Below are experts of layer 3 (counted from 0) of a mixture-of-experts language model. Rows are named router (the router's row for the expert), down (a neuron's output weights, with its number) and show model dimensions 336-383. Each number is 200 + 20 x the weight over its row's rms, rounded and kept within 0 to 999.
After each expert's rows: "comes before" lists some tokens at least twice as common just after its tokens as in all text. This comes from a sample of Wikipedia text that the model never trained on. Tokens count by the router's weight.

# expert 30
router,205,230,197,182,170,215,204,158,227,185,212,188,204,178,205,192,202,211,226,183,224,200,183,211,179,183,151,228,181,182,245,212,186,219,202,184,180,176,202,190,196,203,220,201,198,190,211,189
down0,215,224,213,218,176,216,192,205,227,165,214,170,205,200,178,200,183,182,200,193,213,205,204,185,192,211,187,236,174,191,186,172,184,196,170,183,200,182,186,182,193,210,211,221,228,201,178,166
comes before: "of ", "to ", "in ", "with ", "from ", "on "

# expert 1
router,214,186,190,228,225,189,197,164,207,199,183,220,225,194,198,218,215,182,222,163,216,175,231,209,189,256,168,235,213,168,186,181,244,179,200,196,190,192,242,215,226,171,205,215,199,199,203,188
down0,238,203,171,204,231,162,214,201,225,206,196,177,205,153,223,188,252,181,179,180,170,165,170,254,187,196,182,220,179,158,203,189,185,197,159,184,184,190,200,196,206,166,218,250,212,157,222,155
comes before: "the ", "by ", "to ", "in ", "a ", "as "

# expert 26
router,181,178,194,195,167,203,195,248,226,198,202,202,160,188,193,207,196,223,185,174,188,216,203,195,197,208,217,211,224,228,197,160,172,216,209,163,199,208,200,219,194,230,183,206,216,174,207,207
down0,211,210,207,186,212,216,195,220,185,221,203,203,202,195,184,178,163,228,220,209,227,224,164,212,171,216,222,190,191,195,204,204,203,183,193,193,179,187,218,209,216,219,204,217,181,184,152,212
comes before: ", ", "-", "'", "; ", "\" ", ") "

# expert 25
router,199,197,223,221,182,222,175,197,183,215,187,216,189,202,179,209,190,235,177,206,214,227,208,207,170,218,201,192,200,211,184,200,193,192,210,186,151,180,220,202,188,218,200,208,236,172,214,188
down0,193,217,200,206,194,178,182,216,166,174,198,246,192,203,194,184,179,219,273,212,168,211,169,191,219,193,206,216,194,178,152,187,163,186,183,209,222,191,248,187,192,188,208,212,206,168,196,195
comes before: ": ", ", ", ". ", ".", "\n", "-"

# expert 5
router,192,209,156,192,238,190,193,229,244,199,211,227,192,192,235,240,157,168,204,191,190,205,213,197,221,205,201,197,175,191,202,224,173,202,211,164,156,186,181,203,205,195,166,205,170,227,190,245
down0,180,204,245,180,219,226,254,180,168,197,203,206,171,181,188,187,202,157,208,220,201,202,196,183,184,208,174,230,199,171,220,239,209,203,194,182,196,222,258,203,200,220,170,236,196,203,237,185
comes before: "| ", "(", "and ", "|", "was ", "="

# expert 4
router,181,208,204,232,204,222,191,215,213,200,198,179,210,217,199,227,184,192,182,207,200,213,228,170,215,191,228,152,200,214,208,193,164,193,225,207,202,176,163,189,173,200,209,172,184,220,217,219
down0,197,190,171,215,203,212,225,152,218,172,192,217,181,219,201,169,210,207,217,162,213,212,173,205,192,199,192,205,204,185,189,184,184,182,199,153,203,214,200,214,210,166,213,201,185,190,209,173
comes before: "| ", "|", "(", "was ", "0 ", "Mc"

# expert 11
router,193,188,202,220,226,193,174,222,182,210,178,165,194,214,203,186,194,172,209,170,212,227,223,193,208,194,165,209,206,183,187,202,237,205,210,199,226,197,192,171,219,165,222,180,231,200,171,191
down0,201,185,210,183,206,188,214,188,195,191,174,216,188,185,163,178,206,212,173,211,188,165,179,215,197,170,189,230,189,211,202,224,197,224,188,234,193,208,220,212,222,219,193,191,223,207,203,211
comes before: "\n", "\n\n", ": ", "==", "–", "= "

# expert 16
router,201,220,209,192,189,229,188,186,158,211,177,211,223,212,173,177,214,217,228,214,166,204,181,194,237,171,173,203,193,195,209,200,178,193,178,203,213,174,182,198,217,187,241,216,196,232,198,181
down0,184,216,220,194,209,184,194,189,204,204,210,178,162,234,185,224,211,196,240,189,206,206,240,229,207,189,191,212,199,194,198,182,179,212,206,183,212,184,199,203,195,166,184,177,211,165,177,209
comes before: "was ", "of ", "is ", "were ", "are ", "he "

# expert 27
router,192,162,222,219,225,215,194,225,211,190,213,199,196,176,188,228,204,214,200,230,179,205,207,183,234,205,195,216,213,224,205,175,205,185,195,200,204,190,197,218,174,218,238,184,201,204,213,190
down0,205,221,230,190,142,198,178,162,195,220,181,210,172,171,213,208,224,192,128,205,212,200,208,184,186,183,198,182,237,202,230,191,194,165,191,223,215,189,208,166,198,199,207,190,191,220,211,220
comes before: "\n\n", "The ", "He ", "\n", "In ", "It "

# expert 0
router,213,223,202,200,183,182,192,232,216,198,231,196,188,204,214,184,218,233,207,184,176,168,218,185,211,190,191,228,207,181,199,195,204,205,205,245,182,192,208,218,214,181,195,215,196,165,207,166
down0,150,201,220,210,220,197,207,203,184,203,201,222,252,213,209,241,215,162,228,171,195,220,186,207,224,206,193,162,185,200,225,215,202,213,201,205,184,194,197,191,215,207,165,195,209,155,224,177
comes before: "the ", "a ", "be ", "his ", "their ", "its "

# expert 28
router,231,195,194,208,209,160,228,143,205,168,211,232,195,208,162,224,186,192,202,192,242,160,198,225,191,177,177,199,147,174,216,204,218,215,175,201,191,176,257,210,216,187,213,233,205,173,202,186
down0,234,182,207,240,178,198,195,231,208,215,227,189,216,202,190,190,197,176,230,215,188,184,213,195,174,215,194,203,164,234,147,245,189,171,223,210,197,182,183,218,246,216,212,232,216,176,184,192
comes before: "to ", "the ", "in ", "of ", "by ", "that "

# expert 22
router,222,208,191,218,183,156,185,222,189,178,185,202,198,234,161,183,226,168,215,198,208,195,171,184,189,195,181,223,199,184,196,211,260,177,234,222,216,207,230,173,178,192,244,201,205,210,174,203
down0,227,174,216,227,156,173,185,222,213,198,168,170,210,181,215,233,183,186,203,233,206,206,195,198,156,177,198,200,203,215,219,208,176,209,175,208,179,191,214,213,188,247,225,209,197,197,238,194
comes before: "==", "\n\n", "\n", " ", "-", ","

# expert 2
router,192,204,189,187,224,207,183,196,172,222,205,205,215,200,167,218,205,201,221,188,199,226,186,193,168,201,196,191,220,177,167,231,207,217,181,184,196,200,214,189,204,215,204,169,189,232,160,197
down0,191,172,198,153,166,191,185,181,220,215,190,214,179,186,164,212,203,194,227,184,213,218,180,198,213,189,199,177,187,172,207,216,200,185,172,180,172,177,176,249,226,192,188,235,181,214,221,183
comes before: "of ", ", ", "and ", "in ", "for ", ". "